Experts of a small language model.
Size: 10 layers, width 256, vocabulary 6955, 34.6M parameters.
Training: a variant of SOAP for the experts, 4928 steps.
Below are experts of layer 7 (counted from 0) of a mixture-of-experts language model. Rows are named router (the router's row for the expert) and show model dimensions 0-255. Each number is 128 + 24 x the weight over its row's rms, rounded and kept within 0 to 255. Numbers have three digits each.
After each expert's rows: a language model's description of what the expert responds to. This comes from a sample of Wikipedia text that the model never trained on.

# expert 15
router:114101136165146141101097123134118140100149128117088110126138132115157098093105143090138131130095070088145144152170123137075112088126106145152142119104137143134125121152129114130151111123121133116147164116145176129124114100127157143122103144131135175101149131165142155131100139106117083139128142141130173144113130103193114165142118136084156120155122126158131157069114125111088161112147195129107175123155153106167104124095141149177163138097181098072173132164132121106130119069102106119140158103114166108120084156118085106147123136119150095067105167160144103136104123161113148106129161126103136131144151099125130094103097161132117153143102103106134126144161103149136105137143138151133130112122135145139139129144119113129136156136102129136096148142123139170110131133152146
It responds to: Category nouns ending noun phrases, often in "is a ..." openers, such as series, footballer, University, season, village.

# expert 9
router:107123173125124139119112123167060118094111146115123110102131161110077109109148069132099158132122120142113116087164118183142104095125112137112133117138120159144135141107081114117112117114163101126146169079125133142122123092131173149150122150116119112138132106127128126120126106150146108150122077112138165130137139151171099094136148130094101154183118116086094117134081126128096127129140146106121118112137103103099127123100118168152092118127121200140150107105110133149134112135098084147097096126116159107135087142107110106098146183137147123113106146106188119107123161155097116110167143081129175147132125092124130082122106095154125163124129111124138072138113134127123129117146117164141163131123105138131105113135156086159108153170104133130141133114166108121111098144160100
It responds to: Single digits, especially the first digit of years, dates and scores, as in 2024, 1856–1915, 7 out of 10.

# expert 2
router:108109133110075069142113108154139111151115123100161183129154115131137183068111098138089111106121137115138132119121157168119095116125188119098148140127124134142114132101135094084177126075138144133108186143122121129147136107128142087174160149142122154094140121098146110085161167119115150126134103146161100147127133135113137130129150152118108112155164163167174092104143137120130122081160146096146158171167109154147113132120104132126131101158148123106154139102094087092107109124146121122153129104143148144124108148128148126101114168160084117143180129152140144115106128127116107118142100134109152122144163120133095165156105113091100102131161111141129132119122134160099169143108127118131119107118118106145146052139110126117126154106115085110130158145112137157097090123140111
It responds to: Words and pieces inside quoted titles of songs, albums, episodes and works, especially V/v starts, such as Love, You, Good, Night.

# expert 13
router:122125164107127126162134148096128149079154125125144136109088128104126101119105110144160178096145126157170137155126126126119120123143119167156123135126127138150115161157128166117137123103128170152180130085136137143182151110111131127155143141143079135116173177107141104139185153085142135170137107149121157142151174151162104076147097115137103113113136144135093139128087126095094130115187121151130105150165120154095128108150124084105119133120177139111116123166166136153138122156105163128085122105122114086151132142146128156129158128122084097057163129172148117081099113123098140128146148105120159152150135111116114101110099124115163096135139136147102094107139163097149168113120143149124067095096123116135155131131133109137101153125127132114098133120123137121153139118108123
It responds to: Verb roots and derivational endings such as -ing, -ation, -ment, completing words like outrage, participates, improvement, plus verbs like use, attack.

# expert 12
router:137076142117108151138149130153123130132124106105090139116100119095160137145129107093131129139111111087117096152111131144079141128148149124109156113103123144156134113097107154122134085107174127096168166133152126164118140080126153134113158081162136145107167133127137145118124124115149167132097153140162173112142119116089103123146184157116106103135091136103146117129135084107105138102112132131112117087128106128119109163132097155135109099131142132086186106146130118122119152130173103129157128150115122067172122129144155125173136159133116128113069121126105100113108128084114102111116107084148147129188150134141148087140152111132102137124097123109157112167154118103126138128116129150075126102165092175106164122116166103119170149152122089107143162119124092102106101138138095
It responds to: Pipe characters starting or dividing table cells, plus colons, semicolons, hyphens and equals signs in lists, infoboxes and tables.

# expert 11
router:084158154089105111133081136145145148144124155102108110101171111129137123125116136144103106131132076087127141142142109165137133139124132135122134114109153106139131123129116128152145154123165168069142165136163140147139110137169124141143104142144106155097148134127167152119171165083162126174150110138123179117091147117113151113150133155087120152168084184080134097088098125137100156164110146167115123089127107093118124141160098151123122089116181154053118142158122122186132123114156118128164132116088169120117078138116126142145123121138099071125106161127135104106123131100089131078111117136133132123138130121155148068121145138115142155116142149130130131158123135150113116110134135130084113077139126128133171137129094119132155136154104127116131137126121123150163120150148144
It responds to: Biographical past-tense verbs like was, went, became, died, and the commas, periods and semicolons closing clauses.

# expert 8
router:113101151114094120145136106089080111178156149113126134088077189127129137106138134141131146105111133164151101115143116148139101143134105159123143125116143142169128113139112117156105157144147094132199139146155152125130182151125120119133141169095134139109178179134152139056131105149098119128087123135101139139097137167168121100134142162101094132130122120112157134126134137111101195108126155098119185144131097105164150122128133099115122097137127106149136113105111128096129145138094131113158088125162154070119122135138103104138139152126114129120134085155133110139114165140121128109157085131119131146135121117158085104115147126095139141155129153102192144121110122106196099121140100068141171118103102091151110152119117112152129118129119137116098119163113123127111125148125120
It responds to: Currency signs, percent marks, number digits, and determiners or ordinals before nouns, such as $, %, million, first, second, own, the.

# expert 4
router:069143116130135138119115118117121162146125125108140126110073131104154142137117119106132170088108092151178142114139158108141119090107139153115093160098109156128119104152125133116085089122114129100118150139112138100124129105137141147151180174109140133115136135152177112162101108134134155138110122104159136161133133140093104132118154149125169081134119133148154116115149135127150122169143146152147179158138084128161150103139162103143145106145125099101140119125095088156085101111117111159159068112144161134140143101103113099151132157117121089099092102129133064100106144113107137124151109151105148100136108138126152118091104089118130166129131141153125115167105140128149140140137101179103129109089138149107110135101139134138126072153120147103153105127139122141148123102222161
It responds to: Common male first names and middle-initial periods in person names, such as William, James, George W., plus by/of near names and election tables.

# expert 3
router:166125102131123102152066100143149153075127125133107203132096149126145131167137130103124120117129111098091155149104126122101149158153117146139151169109119123138100144107160139151120114134144142096160102106104125151143151152117124115147117069146116122090114117130113178147140125125132109119120116126146161119111148148085100108171145166084129146131129149116139105135116104139140122132119124156156168122087142119097112144146116107142099078137147130114109113105122069146119114109101101158124107110149115118123129149089133140114104161157121164131123171133123096110144099146058104104115119108124138127180161152129167127083150132134115162185152195114147104165094098152112116135159072131132117099102110093145115123134118122119152108144105114119169165152158075135112119121117139
It responds to: Line-break tokens ending list items or table rows, plus word pieces inside capitalized names, as in B-on-avista, Mar-quette, Che-vrolet.

# expert 5
router:138113134151112160100133133119101138115120130108156130104148130101166148122124128134121088097146127105162149149130115107147079071106110151094113212135124178174146139121148128122103139164142108122154126171135133163104107145115129102150150158119119138131109140119143143109074145178130094138111096129187122119164139161148113118085128134137116098151146143154138138073133157119122178102126169161121156133134131152121159118199152129103147145176122082141113125164149086119150119161100134082146127115152122113129113079139170153131134117100142145096077116164113152139132139093113130108124123076106121162134128159125140101102115118133140129116148131131105120150090102116111134112146144103133091134142134112130097128120110139133123122163084098112153116078134155138096152129167077
It responds to: Field labels and digits in infoboxes, stats tables and coordinates, such as Climate, Starring, Total, Votes, and numbers after colons.

# expert 0
router:130149174118122119127139131102090126152152123120091134112135137116085093100100114078123101119133120137152126118142149094157112123095148122160116169088107185154176155106146156099139098103128105132094166136160121161127139128107107140161147115127140154117170134146118166169124142097125135124131138111123136120109152138167105125126162100110111098130137118116169148130120140123072160144136108139134126110104134080101124139145089121118113131158113118121158121100142142117122082121158174102125066130096137113116140137110089124131098107107119067137131155144133121125136140097094069125115142106103126112107123131148098103112123146140166107165174174112113098140086169139135134164097152155145129127168127151098133151095192102135215134141135079104134115129150131124132117116112157
It responds to: Single-letter or short capital word-starts of foreign names and words, often South Asian names in cast lists, such as R(ao), S(ushma), Sh, plus articles a/an.

# expert 6
router:095105136134121132068099104143095112116136164144124124158128111112132109148171131111122134125121123099134128128150126105100117091094139128137153146111147147142126169082103083173115137119141128146108130142120136144172114076158149092125133135090122098103118155141108099116121101156127167153091131161118076086125115173137156132073134111110151145113157150090144156118113069160091151133092090113115127121133129119103163138154129096098132125157133122129151105152134142116142128153101133156174086105145149141106091139097177167134099153087158148125107120122114107148136119144116106124129100145138134096180132094170081128142101092126134135127160141153115126106158115136171141147114134149119131089129156098082184148141104105132084097124100140088156091126125141135126086117131095
It responds to: Fragments of chemical IUPAC names, LaTeX math markup, and biology or science terms, such as \, _{, frac, am(ino), cytoplas(m).

# expert 7
router:095106129157124149116126141126153187108084099140095098103135172099128167124162132093105118111129092127124112106153109159119123126157108158137159153125132132128149133171142119108129159132125125141162136147167124154128149140127101089162157122136112048126159098110144119107135163114124154144131070141134133127106134161130138140162149116112124151145106122114159138149099163128115165093112118169116126149170140110156123164121162147147071126119143141135096120122114137123127057135096128126151111070090135154164117127126100106133142096138140120094154153164122133120086101153108104137147104144116122150125118172112107107112118123167131160159138113093135081102140078158124180112059107147135128136131107090089175108093149133143137133106131145122107124129130099128100098090140150
It responds to: Opening pieces of split words after articles or prepositions, typically Latin prefixes such as re, con, ex, pro, inter.

# expert 1
router:145122173119134121090127101133105088109142164099105115120100199123093157111106131142095170117125114118114112151098094136142132133118131116147137099075118130188149127122127166181101138141132157063163146158130141126125103088180135110179139167170154101106124131116149148141091167089140127113156116143133119131118136118143145098102132142115138118110117131114139108096109139119148126080136131133114132092146163122112129137154131148157117102129214141142119111127055119107117144124148124140120106125123098095145131129123155138127091143083182132104121126139120135097126095100104154071106137142107154155179122149162122149110089111165112118107147129170133086122134156130122153081102141143121122116149124127119150129141147096124109146132102112138160071105123143156140127125127147
It responds to: Conjunctions, relative pronouns, infinitive to and subject pronouns that open a new clause, such as and, which, who, to, he.

# expert 10
router:129139144112130129072117135136121133105124135106162124140139144109095131112087098146095166113155076159104131157106147150148147097131168102127153194143140133106136162080110149127102081121152183129119099146128129130118112145119164093110126127130112167077115103147129101123106094099086135095126118150144123108138121133143172143093146139101172147119157118098134146125090122151098096130112085117126119114151134117135125108129098136107135124115144163127131106148117153196157135172108086143142153102131157108179135174185089145145164121109115142106107119128128121130139159146156116116118123091155119120128146153134170145117103101132129092127150139143191106126112147075154131166107115160094166137130124100135128094107129136159132170172142163094140102102123113163125100145117127
It responds to: Middle and final pieces of non-English names, especially Slavic, German and accented letters, such as ö, š, ović, ova, berg.

# expert 14
router:135130145175129134116114162144131148105167120106152130134165112058103096130094121129141127124143156129125147135115101160128085130162146173109113160094123148104133153109115098111111136110154110111102119110142178158175107105151149091122154127171156149099130131122148133154088143164125081113127142085156137130124141073150149153099151097145152083136104114150117118103113099116119111098140129114110171125156122126149134146113085122141154118173136141140111108115102110164091146092123104125124111146099118131105099103134111119087114153111109174135088138116129073147126123125141126166125075156119122120113156162122105100134104125099124131175141181129152126151094161157109151169161156097129137120147131122162156102124090128181139138159150100119143162167137113114092103077138134
It responds to: Double line breaks and == headings that start new sections or articles, plus 's, his, and opening parentheses in biography text.